config.toml
num_hidden_layers = 9
n_experts = 128
hidden_act = "swiglu"
optimizer = "muon_variant"
learning_rate = 0.00713
max_steps = 5355
Below are experts of layer 6 (counted from 0) of a mixture-of-experts language model. Rows are named router (the router's row for the expert), gate (a neuron's input weights, with its number), up (a neuron's input weights, with its number), down (a neuron's output weights, with its number) and show model dimensions 0-255. Each number is 128 + 24 x the weight over its row's rms, rounded and kept within 0 to 255.
Before each expert's rows: a language model's description of what the expert responds to; "comes before" lists some tokens at least twice as common just after its tokens as in all text. This comes from a sample of Wikipedia text that the model never trained on. Tokens count by the router's weight.

# expert 28
It responds to: Place-name endings. Final vowels and endings of foreign place and personal names in geography and biography text, such as Paraná, Hungary, Kimberley, Sánchez.
comes before: ",", "\n", " (", " S", " B", " M"
router [152 129 117 103 144  97 120 103 137 120 133 109 144 124 144 178 103 104 176 158 104 147 150  88 112 134 143 159 145 114  92 110 105 178  85 132 121 105 105  89 109  93 138 107 158 118 156 130 104 141 159 135 133 110 117 122 128 109 134 115 121 192  61 126 144 150 119 128  89 139 139 130 111 176 137  97  86  69 144 118 128 166 146 135 135 139 135 143  99 127 127 108 115 146  93 135 115 101  97 117 128 143 151 139 162 157  90 150 132 129 108 165 130 116 169 132 134 152 128 150 148 107 188 128 114 134 149 118 126 157 124 116 133 180 146 161  94 109 170 105 105  96 177  93 129 102 109 151  85 125 128 140 137 105 118 126 136 151 107  53 161 133 132 130 134 121 133  98 144 126 135  96 166 116  77 134 131 157 111  94 127 115 121 149 140 138 105 165  94 118 138 124 119  87 133 104 157 168  93 116 130 129 113 104 145 125 140 145 155 146 155 103 132  82 145 140 101 141 113 124  97 153 170 130 173 166 130 113 140 128 101 136 114 146 141 132  98 102 164 116 152 158 125 113 120  97 164 129 129 153 159 148 117 166 116 158]
gate0 [109 150 126 134 109 143  84 100 107 109 125 129  93 111 145 156 114  96 144 151  95 178 100 117  93 104 123 116 102 103 125 133 110 117 164 105 100  94 192 154 167 118 117 126 107  75 135 141 111 129  57 104 151 135 145 164 118 131  97  94 107  95 127 113 120 155 117  92  89 100 161 113 139 157 133 138 126 162 128 127 125 176 158 123 125  97 161 137  86 102  91 138 151 151 148 151 134 140 146 131 117 120 118 134 121 127 161 126 128  88  97 130  97 169 171 133 118 119 142 141 128  86 115 130 126 163 140 145 138 140 138 111 127 104 112 108 144 126 104  88 148 145 122 170 152 142 119 129 152 131 146 115 117 137  85 122 120 125 151 100 116 142 134 131 124 171 124 142 116 152 113 107 162 131 110 108 136 157 119 127 161 104 154 132 126 190 140  92 141 136 124 188 127 111 125 136 114 137  83  95 112 135 130 134 137 119 162 156 210 169 141 135 112 115 139 161 137 123 100 156 129 130 128 161 142 110 165 163 157 129 155 119 114  86 117 118 114 175 152 106 119  77 110  90 155 126 122 126  88 117 140 145 103 162 156  98]
up0 [118 140 158 121 122 117 124  71 154 145 147 150 108 106 190 147 156  85 113 121 116 140 115 124 130 135 126  95 132 105 108  79 182 125 141 165 129 128 118 112  87 105 105 115 121 115 114 135 104 117 101 118 120 136 134 133  98 109 135 118 108 158 130 116 136 148 102 104 134 142 140 104 110 152 129 134 122 157  97 131  91 141 192 132 132 159 137 146 141 111 163 129 160 130 146 118 164  90 122 123 177 110 101 172 143  96 134 120 155 123 128 121 179 160 165 121 127 104  91 117 102 117 106 141 140  95 127 107 109 122 110 134 161 117 142 120 172 139 101 119 104 151 130 136 120  95  97 133 196 170 106 105 137 109 110 125  82 114 127 104  96 135 173 100 169 146 122 113 112 140 178 137 131 106 143 136 109  89 115 100  84 128 141 151 142 127 150 118 136  93  99 147 107 101 133 176 149 121  84 110 109  89 134 157 113 146 113 106 102 151 165  88 100  79 113 153 131 143 142 124  98 132 121 140 151 130 160 151 129 145 147 155  89 130 151 175 132 142 103  85 117 137 126 145 145 159 135 148 154 151 103 180 155 100 110  87]
down0 [106 158 118 142 129 104 117 106 173 137 152 159 138  81 142 130 125 137 155 128 123 150  89 153 136 109 112 132 168 102 166  79 120 147 106 133 105 149 109 133  97 132 160 141 115 123 125 119 130 137 148 112 102 112 167 100 126 138  76 133 153  98 173 123 104 146 105 146  90 123 146 117 160  64  77 159 119 161 165 134 122 137 132 158 103 116 136  74 125 104  81 127 169 174 148 127 151 145 150 167 125 139 144 148 127 118 148 139 147 132 103 142 126 164 114  86 129 129 110 164 153 146 104 130 143 151 141 102 103 131 117 148 130 151 162 119 116 153 121 150 144 124 107 148 121 138 141 128 125 125 112 118  92 159 158 140 161 155 173  58 138  91 135 105 143 153 150 132 127 168 119 145 172 109 124 146  80  75 141 124 123 120 116 121 137 135 140  97 124 119  92  87 166 158 137 101 111 111  87 137 156 132 130 118  76 128 131 160 149 138  81 157 140 115 152 150 119 135 130 114 114 128 136 138 155 116 125 119 169 122 135  98  73 127 141 162 138 104 135 176 111 101 166 150 142 112 176 112 116  86 150 123 118 141 157 105]

# expert 21
It responds to: Verb endings, participles. Past-participle and verb suffixes like -ed, -ated, -ing, plus based, made, used after a verb stem: construct(ed), estab(lished), "based in London".
comes before: " the", " by", " to", " in", " on", " a"
router [155 147  92 123 155 118 134 127 126 156 135 132 112 150 141 138 152  95 159 157 147 154 144 111 174 131 137 125 144 114 111 121 125 125 146 113 115 169 127 124 107 111 165 105 164 138 181 134 131 147 111 159 117  94  98 143 132 131 132 120  77  87 122 111 108 134 117 163 132 129 116 152 120 188 132  76 106 113  92 130 161 107 104 153 136 160 168 124 158 132 127 110 104  96 129 132 171  86 111 142 186 170 108 132 103 114 116 137 124 135 111 127 151 132 132 145 181 157  71 139 120 118 191 142 146 131 129 168 137 142  83 134 134 122 132 151 134 119 148  99 135 130 152 111 129 105 116 123 101 118 132 150  71 108 133 112 137 136 105 108 158 172 119 128 150 168 142 106 104 161 149 104 170 131  96  99 148 129 124 100 134 117 125 133 145 161 114 160 131 150 139 151  87 123 162  78 145  86 118 142 120 125 140 117 129 150 166 139  73 134 127 164 120 116 142 110 135  77 151 103 111 110 182 138 108 146 141 120 103 166 123 173 124 163 145 116 116 116 138 167 113 131 158  84  67 158 116  94 112 142 117 138 144 101 118 135]
gate4 [122 105 110 152 147 105  98 124 115  99 128 146 135  85 176 113 112 131 145 112  65 155 136 120 103 140 147 141 168 130 103 135 149 164 150 142 146 163 130 143 142 132 138 153 158 100 120 131 113 134 152 141 189 118 171 115 126 154 155 116 139 136 150  98 133 124 141  80 116 143 105 189 146 129 135 145 128 119 141 131  96 115  93 181 142  73 171 130 104 108 158  96 174 110 146 138  85 121 153 125 143 105 136 150 140 120 139 163 156 141  97 124 183 118 127 125 133 121 146 157 143  88 163 117 162 138  82 117 126 134 101 153 117 151 140 132 170 118 151 128 131 114 129 101 105 123 113 129 131  95  86 119  86 103 155 130 156 126 119 179 157 100 105 135 155 138 128 128 114 119  92 131 165 139 111 115 119 126 168 136 138 124 157 111 121 139 140 143 137 151 121 123 119 116 119  84 100 188 111  86 112  81  91 142 130 117 132 142 136 144 155 140  95 132 106 157 137  62 109 137 127 136  98 133  97 163  90 166 132 118 116 121 147  68 115 130 131 133 161 114 112 110 166 102 100 161 102  86 135 128 147 143 155 123 101 145]
up4 [154 106 171 135 116 126 138 133 116 113 113 129 121 125 136 163  62 115 152 135 181 108  76 128 112  99 132 111 123 124 108 137 122 131 139 118 125 143 163 125 136 119 118 145 113 128 141 175 113 153 127 119 148 128 194 129 133 120 135 180 143 145 164 121 111 148 114 165 162 136 100 145 137 116 108 133  97 106 130 113  87  80 113 161 111 134 164 125  95 129 147 143 125 179 116  89 120 131  93 147 135 146  98 116 151 140 112 135 168 101  75 104 132 113 112  71  99 150 138 165  96 131 120 111 124 146 111 123 149 113 113 145 106 112  93 108  73 172 134 113 121 151 118 132  83 102 128 196 148 137 119 135 135 121 100 130 163 114 134 118  95 106  97 151  67 103 126 141 120 173  94 132 160 130  74 121  93 178 108 102 153 103 152 119 127 103 141 107 108  99 101 117 158 133 140 131 110 143  98 114 143 122  86 125 138 141 118 138 150 103 142 167 141 101 166  71 165 142 121 122 129 115 172 128 133 137 131 135 134  80 142  98 115 141  96 114 144 148 105 168 148 111  98 144 145 124 117 132 133 152 176 128 122 124 113 142]
down4 [102 152 136 135 102 125 139  91 116 118 137 136 180 127 178 106 154 102 148 144 108 164 113 125 151 135 136 128 127 139 104 125 136 157 173 134 118 135 159 152 113 147 159 151 136 140 141 143 121 133  54 127 124 167 112 116 129 135 147  98 144 118 133  92 147 147 130  80 104 125 165 118 106 184 152 142 107  61  96  69 161  95 142 138 123 113 138 128 139 111 148 118 101 145 127  86 154 111 145 132 145 108 117 143 143 105 124  86 133 121 150 101 111 141 133 129 155 164 105 139 121 153 150 127 123 129 109 128 149 155 117 128  99  91 153 168 141 175 162 147 137 113 140 101 143 122 103  99 138 129 110 127 147 120  87 106 140  92 150 145 146 124 190  96  81 107 170 122 128 146 110 140 159 182 113 134 121  72 140 164 134 128 119 117 144 107 128 146 156 145 120 149 127 108 137 136 124 140 141 141 154 172 121 113 120 133 169 125  79 135 138 126 150 132  89 154 151  94 111 113 113  88 100  77 106 129  88 196 123 124  81 121 117 140 160 104 127 143 118 139 149 123 149 130 109 154 171 110  75 131 103 105 132 140 144 108]

# expert 14
It responds to: Table numbers and coordinates. Digits and numeric cells in pipe tables, plus coordinate degree/minute pieces and non-Latin byte tokens, such as 55°44′, 7.1, +6.
comes before: " |", ".", " ", "0", " |\n", ";"
router [108 132 100 120 144 129 132 152  98 119 137  76 111 146  83 153 123 118 124 136 113 155 152 127 120 179 179 133 156 103 119  83 138 130 121 111 153 139 100  70 118 113 101 105 139 163 161 115 113 142 114 190 104  79 129 171 140  87 138 128  72 122 139 129  92 157  96 109 124  80 153 117  94 130 130 118 110 136  95 105  84 130 131 175 102 154 151 133 127 151 122 123 131 152 147 148 137 100 130  99 112 147 138 137 147 156  99 107 140 131 186 133 139 109 144 129 132 135  80 146 119 119 112 139 153 132 154 114 138 135 137 110  92 114 107 131 117 112 191 147 117 125 155 116 133  85 178 118 136 132 118  86 112 150 108 145 106 176 128 123 141 102 147 172 131 145 132 126 142 165 106 126 130 116 106 164 151 163 113 108 127 110 132 109 120 117  59 188 119 133 178 128 109 107 124 125 112 136 117  82 119 142 131 117 120 149  99 138 142 130 144 125 144  93 163 130 148 114 158 138 125 137 177 102 114 133 100 131 156 126 174  97  98 146 121 135 114 128 140 133 118 179 127  88 137 150 149 126 106 128 131 143 192 146 152 102]
gate0 [120 115 130 137 135 146 133 135 149 156  96 163 109 122 169 142  86 117  61 139 163 170  82 146 109 108 137 113 113 119 148 106 134  99 139 106 118  96 158 121 126 108 150 180 166 116 145 141 115 162 163 166  82 139 152  87 141  84  77 113  94  85 107  99  83 128 101 161 173 113 144 104  79 107 160 131 160 100 127 113 148 126 115 142 111 131 116 160  91 101 128 116 158 142 120 123 148 145 104 143 136  92 148 153 111 130 134 122 125 147 153 128 135 148 158 121 114  90 139  88 112 173 102 126 117 143 122 129 126 109 141 106 175 126 131 139 141 133 136 135  68 146 149 130 107 153 189 156 128 134 132 136 158 137 131 156 107  75 123 156 129 127 126 165  72 104 104 140 150 111 155 126 114 118 136 120 130 111 118 140 146 138 119 106 156 150 111 132  74  84 173 131 110 115 118 135 115 128 113 162 130  85 144 113  89 143  97 155  78 173 161 122 122 152 120 125  84 104 115 123 147 130 137 104 113 118 117 112 113 126 127 106 128 128 113 120 140 124 116 141 153 119 129 141 130 151  88 185 152 134 138  96 177 134 126 124]
up0 [140 101  89 116 133 134 126 143 101 117 147 104 125 124  96 145 165 135 124 124  80 142  77 127 122 174 139 114 166 134 180 118 120 118 133 130 119 142 103 124 151 107 121 145 122 146 146 145 126 150  98 181 109 156 116 141 105 123  95 136 189 148 147 131 135 157 111 128 162 104 149 124 119  92 138 107 121 159 130 156 167 144 156 106 117 114 118 138 160 162 126 119 118 106 123 120 134 120 158 179 151  97 138  98  73  97 141  84 129 126 119 142 120 126 126  85 106  95 162 104  99 143 135 117 127 112 162 114 101 162 165 132 138 149 113 110 108 121 157 136 108 115 134 114 105  92 173 200 119 137 163 120 160  99 105 120 127 133 130  74 147 141 143 135 124 125 134  96 167 149 169 132 109 161 129 108 131 125 142 142 135 162 109 171 156 136 124  86 116 115  82 115 124 152  97 114 119 141 113 116 130 121 135  88 127 171 146 163  68 158  99 121 151 155 159 118 143 135 132 137 123 108  90 127 162 134 103 124 107  60 132 175  84 129 121 103  90 141 137 119 143 122 155 148 102 127 129 126 189 153 111 140  83 124 120 137]
down0 [175 121 142 107 100 139  85 128 139 175 129  90 105 100 107 143 151 142 144 129 172 137 148 166 144 127  83  90 160 165 108 181 111  79 118 172  83  76 111 139 120 153 143 127 142 116 167 156 136 181 119 127 118 113  91 128  89  89  88 124 113 119 125 143 134  59 149 119 166 125 108 123 127 126 120 133 130 161 105 128 154 134 107  99 151 138 137 168 136 150 127 156 120 143 145  95 183 111 129 118  93 121 127 104 181 122 137 150 120 127 130  81 147 144 108 111 120 115 126 135 130 113 132 187 110 149 122 157 110 163 157 150 130 139 112 152 132 128  98 159 147 118 125 120 132  96 135 113 152 129 124 148 158 110 116 147 141  84  98 143 112 177 148 159  91 116 146 127 114 134 191 144 107 174 144 128 139 113 119  74 100 101 122 134 128 103 140 133 127  87 127 133 181 117 142 132 112 106  78 112 120 133 100 171 176 130 105 134 141 137  98  98 144 147 110 120 165 170 118 106 131 136  86 133 138 125 101 135 154 122 112 125 138 157 126 114 133 127 119 147 144 108 144  98 124  97 132 107  93 118 107 135 124 129 100 110]